Below are experts of layer 4 (counted from 0) of a mixture-of-experts language model. Rows are named router (the router's row for the expert), gate (a neuron's input weights, with its number), up (a neuron's input weights, with its number) and show model dimensions 160-319. Each number is 128 + 32 x the weight over its row's rms, rounded and kept within 0 to 255. Numbers have three digits each.
After each expert's rows: "mostly gets" lists some tokens that are sent to it at least half of the time. This comes from a sample of Wikipedia text that the model never trained on.

# expert 62
router:140098128125137124125127115104116091158145187122154111141127099143120136142137078163073108155139105137136156140135086116111156133149132151158159131097121060157118125109135099143095133125096094139121077139104118115136106162161143091165137176173107072093203089183092114068130136088189151077126114150071101144101176128161127117120153093165041119152201137065189122100136148135145160091205162181119156129153159129126113130104102117152154156107139171095059205152090136131137091131133081
gate0:156132133070133133126138160116144068163189125104130082227093109092088076117147099171135212186097135110094156163101143106135128107114169108189190146135130133124074114128096099129123096144161163147132118174102126115136147126193085146153119161081078123128184087123103110081188101091102159084172147147178134055073116144169131132154139111161092150168195149128155146156155177122137160110168089132128127147138140121067089171097106130134092134098104134164101157099127193171205143110100092
up0:107088153123143135151149159132090118158135176110140137179120155103128145138184127152107187163088158110126118124182155051118095118095129086169235180107136133144145115113052096092133109138136118122181087136119100120140093151193101122120126115133119141135178134191125081175118099104054120101160153129115110117124116156168065062088114168146097107138166090079149130133128122104122133085155109173156134105137090059101124151106123119108158141081138150115121203108088144154144067149135149
mostly gets: "=", "):", " Preceded", " Genus", " •", " Phylum"

# expert 52
router:165134111130144093127129201164128109168166153139179111192139177085086119132176098114094124160111047155048109162132100111116100174115154181136096133128133093120054152064131092109140087133150119094110081144120193174110078095116103164163136073149130151069104140152132155080176108122162125113106134109111128091157185176163172128144135154184132135151222127113109127142146115152132138085106152128067152106126132144116140181133115085102124145098139144161125127149150075162171112110106056
gate0:175128128142109134121146134078138110125071111123108134114122199121131133160086087145154133150084144128116058096139150106080115136116120141163118130126157120141095158129115086163107127184125115067097028152132105188123129081093187161142114152158191138132105100106120164132124124150127119083137072128164151128147153106132167119126177112136159129169143093160131122138158094080162116115127146167157154150138093116128092199113120153113172169114155159108113115180074096106106059109056145
up0:121110105108145134118113145119070168137158124168111125079144127086165117192123051141125119178122178087123167181112140063116137164186156134141163119163189147137141104149128158064107121071068152145147120078067104102114152148137135106146076138087151150119076164161081088136171171139127090119141128086088114127130136099107115156144149039142094120128111074132124129115105150136105097169158112148075199110152177164096089113159150082163142173110148103098091128128152161125094125123139125
mostly gets: " elect", "|---|---|---|---|---|---|", "|---|---|---|---|", "|---|---|---|---|---|", " JPL", " MPC"

# expert 11
router:143159141123178100141123194139131125137180153125198144123123138120133154128152105095138124196114082137116114101161140119119113108148118132171140174090096082081106149132094109200113080055091179138125110096088157126101092106101164136217121124180084089092147115148088128103103112175119122088128133146096136107102189091152146123151173156137126090107186147062134095091103097106154115109180157125113142090101154116109132138140082090100156170143168186133130145129117079085172073161176136
gate0:156108122128165124114066160096141085142111108151146137146133165124043145113152129164117115162115097139117169128128038167141084119106128100087141086108155137146091145138060125134131100150199145134067164077166072091122127144141098088227122117157093155147144054129136154086141167136127133095207124129106148091156142108143169112170119101114135099116178141119106119129100155094164164135137082126113094081118114140117107125088126138119100176101115137121107128126134120113173051085119109
up0:105139120156203068144165126091136136104175170101172176152188118143124124130163137137084061077121123137149195110061121193116145080132102138130137126153080137129110128082081110098058157152121105131084124162113134150140129107090128118123160075107168158123095173144184143090145115138080133162107199098111101142128083152220087171126081092182105108122190146107164153093115140159146111139106101150137084098084135135159148132188152189113152076121173093171145102116179121150146167114159091
mostly gets: "ology", "Personal", "ography", " JPL", " television", " Coordinates"

# expert 47
router:084104098093150111110163110127143124124126160139155060132102126145170149155090096084117128162154067175163106193169120123161110088185113149112144176065126143121141143058142111170138162165178117132110118171077134136067091120097122152119138130200159136136168143100118144129209141117165122138130140127079109185071180133128163142114146145159126150196255141091151124079103160134136107125156123162128115126156143118138114133104111123192150121135162152146079135137132139132153107129093130
gate1:128130109058178148137165100128171175167137093113113137135093167063122112127176095135106105140177093106149141148141113157103176101132145172120132103151141150087136099070062095128086142176118143093159155125065143147129139147136116121116085175126145120142119129152112132165173176077123058110138146111098084109146096089192116164083148088146069109192132183130148097123147146178118137090144131191223165114144155112168122122152102154144111089174180106084049156181158118124097085095136113
up1:139161142148153141081107178107052100122150104157148123177160120202104161092095146156186145161112146154056112140122161080112107151119101023133127117095174157141138182169192181099133063046133136151095141121131147147138090088129126194101159125178059146104182139110131139098128077134137201139131101118164145138097143151113103081192087145114154100150126102147093111117106102076129087134104115068069055104175138124122141150121169130142142143129094070132190098131113168104147119129176154
mostly gets: "|", "\".", ".\"", "==", " JPL", " =="

# expert 45
router:098121172100105116133170174178088115135152118161124116099170117109121117172177064169089120173094143136059182246134115127161142156137141163118157093141149131161136164160177120119118208122106105140075100137132106169111174155108169131190140139133101112030198200171116105138152141135174122128103128116078138146091162103176137108084178141182117080160187103100149138088170062143127118102133169122147184142103151124126119102128085121187184103160160149162074167122105186159124095116104164
gate0:102117200095090126089142129164151120144106130117103109125149089145154165211097093132160141112087128163158151196128091128224086141114093099143169128108127114142125138101186120126093139096168168189138134125088152171077134140147161126125156137105161126133179180169141145146099160192185141111215092186151112097136110139176075090134084123154146110093115134137182108095084115116150106084196160131161143131139126121131106127088114144166076097099127148149062097155107136065079062113172197
up0:112127100151077108126121152069074186111190118136130133153118139133140050141166159156074111226128124155153133123167100118092114135107152074105097096116134094095103099180090183164107100109072117149078150157107100158123136167052111099091089140169096119142074150100149069163124160055152117074106141086082114122083140152138139126125157155160131098119130102140074166134106109097115083102124175198160104148164145096112108119122128120110117127104105101106163129085131109173191191134121125
mostly gets: "It", "Eng", "ef", "wh", " medalist", " They"

# expert 28
router:164163154137051178142142169167145105116127191146130104118067096108106082170130115122156090127088107120115165159111062131131109138122163150087153080154117049123119150129118126160129118133083096128106083142106097134080112136114070098129166123121127065089146156164101130137183158132117068135100083172089110188086154154112153192120152162164084054141149115064122179109104101122158123157129137157169034094180114114142117101105145109143164106153138142112139123067115132130119112106123092
gate0:090153124150064121162136146134130163141110157156073131143192137076137111129105116132127149066162143144122121098124045118149121183135125154107145088139177124151120114167064122108076136136112067135125147155052099109130056121133033137102122064098181106066167159124156133083202107155111064100099176146136184171121185160142166145135063129127131076131181159060142132158112150054178128176123139121114128141146140148165106141127146076105161104128155150138140083107160185173097127075180157
up0:062143138085162148131134115132140132125113103097124142087156086111176095167143098111101095123157105139136134110148141077162069124199174172180198167154194152144166092120091108145148139058122113187208108145070129114062109168101127136068145081099145079112138180121128131177128163190165126118126139103159138158154157153158074122105127131113135109091185212119120234206045119119126103135091117122142090116160124109163095145155103135163031088099140183072102146133156134092094115102101202
mostly gets: "born", " July", " born", " 186", " Died", "from"

# expert 59
router:102111136090121153093127125110180089150177136114138103132103151123109128134130062164129079136163143174130147157134119102200074135144176152145129120091127068131105153130147135145099133076117192131098148155171133128147050166171063131162127085132159059123150125088083126100165166016080110172190114186125160193128121153184126123125121132126094144138134123079162171097092130076107120146153110120143095134160134072146135108125089143212130141133141131140170168081166083199147194095120130
gate1:175131112084098119131187168117128107085130137086129109141136136122072126148133132154148133104081098112117168170138134120120107127072114155055122132139175084164148152159144083106148102110123139126112175151123137140142127085138153135186112100120172124104145107153162135178170127125154128103168172124187118143120098131199116124097171211114178125135175148127109146053127064101133108129117035118140103207150127107202145141158132192164097121123119150063150136129135114127092120140106086
up1:061145145094188139133120187153136112120147125097128111162172147085090123103110146134117133068116088124078084086132180097111095166115180122089139157153146154172169123160133098102163117161127118122095132143156137104120139141130127118194113120053190108121158113161130121148135099110153100081173098176171143151113121116151132111136159135132136144113111122140063154087176047088106125154115102128107059149186153093132146100151100081097125131161113154105105146114074157142155133145107137
mostly gets: " him", " including", " been", " into", " when", " with"

# expert 24
router:158114191069157149107124131122147101198182168114107120107151180113114169130117057166101049110094095169124130155153080163100097119156148157159131195114176092124127141105125142122157123072043119100148122177139135108120111078167126119132172056100117151113134144097082155133121087121121121135103057184103131156129159116155153185114118116114116111162133093105102169105099079142151153124136175139165137054116166132160136133157080167169106153116141171134123196058141132140101124130142134
gate0:082109105121118153106115101110166136126156155112065171153103112145126136162112126173147144109114132148193082163116125129157137152118154163156144158130141146212099126085082091132113124120121126123146118179055134098110103138144130105172148000148077091138173139135095129107132169091107067149131132110178163143128121136188155200167109147108107070155108091099092122122206140123114143163229098149120144114111169101151096096123094161146132121150106155128085164137143173099098126182169099
up0:136122196125173097151127150165137127100101161095159102116146089118115125125122107117126115064116145126133071087130123101161151167116109137098104186091144169098165132103182157191110096150140090127123068112156128178130112087110113158121155154112075081150124131141145143147115121147117155085120141142071069130141156067079125155122133106203108137047159142154098068105091175159130118207057171114159147127143116140104135119153129092070116185172118108109122105167129075096160104101131151
mostly gets: " over", " about", " including", " than", " after", " under"

# expert 61
router:122106165073137143138101124099103124121147138127146082144091168128084110130146119133167118144119110220089087136143121113169100092165144165156180160124128111159067143089134124134112101122143152133086150159103144122110072108120095176134165132101134121105158142121108079123101157130139138127166084168092161142136119168193170194110174116097134099173100087120178118102128098071135166116198122096155167114117184146102092108143120085136134181195170164154148164074130102137109127085069099
gate1:179088203103138180145090171144151141163142141136158133100127174143093108099101109156197149170115112167160132129162113104120033054133110103161129178145103138170122129116125143100128131142150114137125156095112098107127101101109055194165164089117070154115123109076118142134174138161103104126163143156116152133093069179199079084209154072101116080165120155126097156096121123101143117203156148135114164121125160092142182092092109073123144165153120136111182107076101129099148122118135056
up1:029036156133146148171093128189189148112080133163068145084094165146069152102058079148151093154124124160173080160163128171125143115140169085143109151153105122098141127131075151137143138139165124158095108118161125176071112139129118161107127097190132176129163179132126138114126120131129071112141155156136160127151122116124117091150142163104130108118079131183140124149134089172168159158149059110132136119181205140111154108100156088096108208148102137099159157132096162115174120110111105
mostly gets: " of", " ==", " other", " between", " from", " on"

# expert 37
router:125125149101107141111084171176133104114122117159168099180118115141133091178108135102136112160175124133108072149091108163106115170219103144136149172081077133148078146057151163133110115120110140183111139095113166124115112124139145134163152107199080111084146120069143133057133114140091130096166134171100161127143149124148125200144153142171139084133161122126144132063068090151128132117171142092144139109176149088128093082172102106159205148188114181115098171133140165128130141180150074
gate0:188169101171129128166153164137141125091095090098197094120195102134189123114172152132123111118169100165122096132086149126095137169150181111083084109077148170187166128141154153128057156106175109128136167106158153103141096129117172134158163107158086149110147177087076154085157092108135163144131127128143135115130151127157127175201105127101113121098139118188104133076096076157147145114190106141045114129104128158117074131134091077087175115161073091081117112106084162152139180176133194
up0:135098113084148100086120174147113139091123153123167129195114163171162111067123155132156170197178109051129123143153064176152172165149146128105115174167116129168133110173161124128155084151151151148145057113099144162150167138136115118111178160151153171073107103127124154160105163126109111130135133109129142098109110146194165138118088143062166121152114159152107171105143143146143072089148080184145165138119091147096175147098079122180095140177155136158150146143086127074118167166196138
mostly gets: "idae", " Coordinates", "ican", " Phylum", " Animalia", "iers"

# expert 56
router:109115151091082190099204115190171128161133117166175095156129142111101137142151078142192138159120162157105114113141059141142120118139124118131127117110131109100088153123085143169085157096129174162105132141128118114057076141090116122137127132168089124068143114143164162108107154176159098070175138170125110124072174154164113122153117131152117063121208138097194141066083065147162164133139145165056137100100098104155130114117143066131104123140099217074080174146102113108133142114133112
gate0:132088139107082139081193182208116183100058120122159140145177132112064073160138129159189193100136141093137154096103096159091158105102083168141095146112112135121183158141162127162119121163142145080130138142102146174073068103136147111132131124107098117089092106112164152085096170121144091116122129134142103113150125126100102052154109172138151121134163148154126105052117089095188117141114140162112161135149068133181176109081142114122112214106167136082072167140070137118146136054128141
up0:154097109150109146174103095037176086130160132180130110117104067138203138129135126145096067073109102111114111127183215141089128155154144086111109115167155133104083172132145177067090118158127072135101081152131183171120174153157119178103090144122080131115141194111107140107156078113143130126131106107137175106152101099118133212122124108136085127103104095083149152124182148183145177099146159149147101143198200128073154152176141115109158114084054108177106119129199078151105106144124106
mostly gets: "ency", " order", " contract", " classification", "ruction", "por"

# expert 3
router:148132168142124147189166119115128149124170136090146095108101183127084133153066124071146124193098068143115090131123062129150129129184125107080105166125110109147098148080164121164165172104153134096131124112105167173080080163144117151135158072192133110091101165078129134121199186086138170086102154077122096153064170101161121130148149146177125045128160139074145126083056088158108136135125114155115145153189176122145135106190150116165174091178151142092092148115096174132144179127183143
gate0:085129154141091172123122120104117104094137163149134131165115151158151093185109119142148099168119097122187096151084111152124059183142121093110125117111142177163140161139157132228135132163079102090155172168174082125121104166202157085130150169174133077114093100087115170171109163106094106158205142114087132118148142043088103180126140168153112166127136131182106108105113159109095103101188120091118140176177134111180099143135124104127142119145161138121119089122092136093082142183118188
up0:129082054077096116081145150062141135145173111145119142214158120131141098105127083160169113164133147092161102152144099159157146094084144130121130146147128076081117102133102109124150112136143104138120094132121163123142168094171147143033148121127149146111125079158089144175181078083121121105165197082141107098105051106075151117124065196105078140137106124151088150136143052157108123119115167164079137133174149111145099089201122108109128149214144106125118106118108133119138128147103112
mostly gets: " Paul", " von", " Jr", " Frank", " Nelson", " Motors"

# expert 49
router:133150137135107151174130146178063119146173135120192137107050178159112147170140084128146110174138102132107149173142095130145094184179150133103120142085149139147123132103140090117133152099090153112139108131122125160080114129155107121141148089201084120111118178101142146117154134090126167094140115128074130126070151168134150165134170141148085130142100106111105178042131147108122112089177131112117088132218167077133147129176120144151181092154142135100181142134088105164157175135145159
gate0:088138123116106133124141108117101103170127156171172156154098144137141132195099073120112130199151165135135125123083156086212141162100127103194159137073201227153146135075101127146168104097139168100177167125145101167157072081085105123118171114190106143123110173131111159096108146151093193074145086115166139123101090170167157140129174169151093157119147110165127127115128139125122145080122156099068149109129136150102174126174125173095157123163174122143101138145152089176089180069107098
up0:159069148151172124149110139130159169057141118079124102145128143157146135153161117113161082132169143148100119107119126121105148093152102190063111173120153067116094130097100166109093183145125066178182131117104174076115170127179184100129096105068136128116108074162134103178177123121151152147096088118060126169115220060133113112126087108128140135089194146131122133122167141136112079104151128146152176063091101174110096114107131100153143159124142130069096137134103142060093080140140127
mostly gets: "',", " Jr", " (\"", " &", "ski", " ="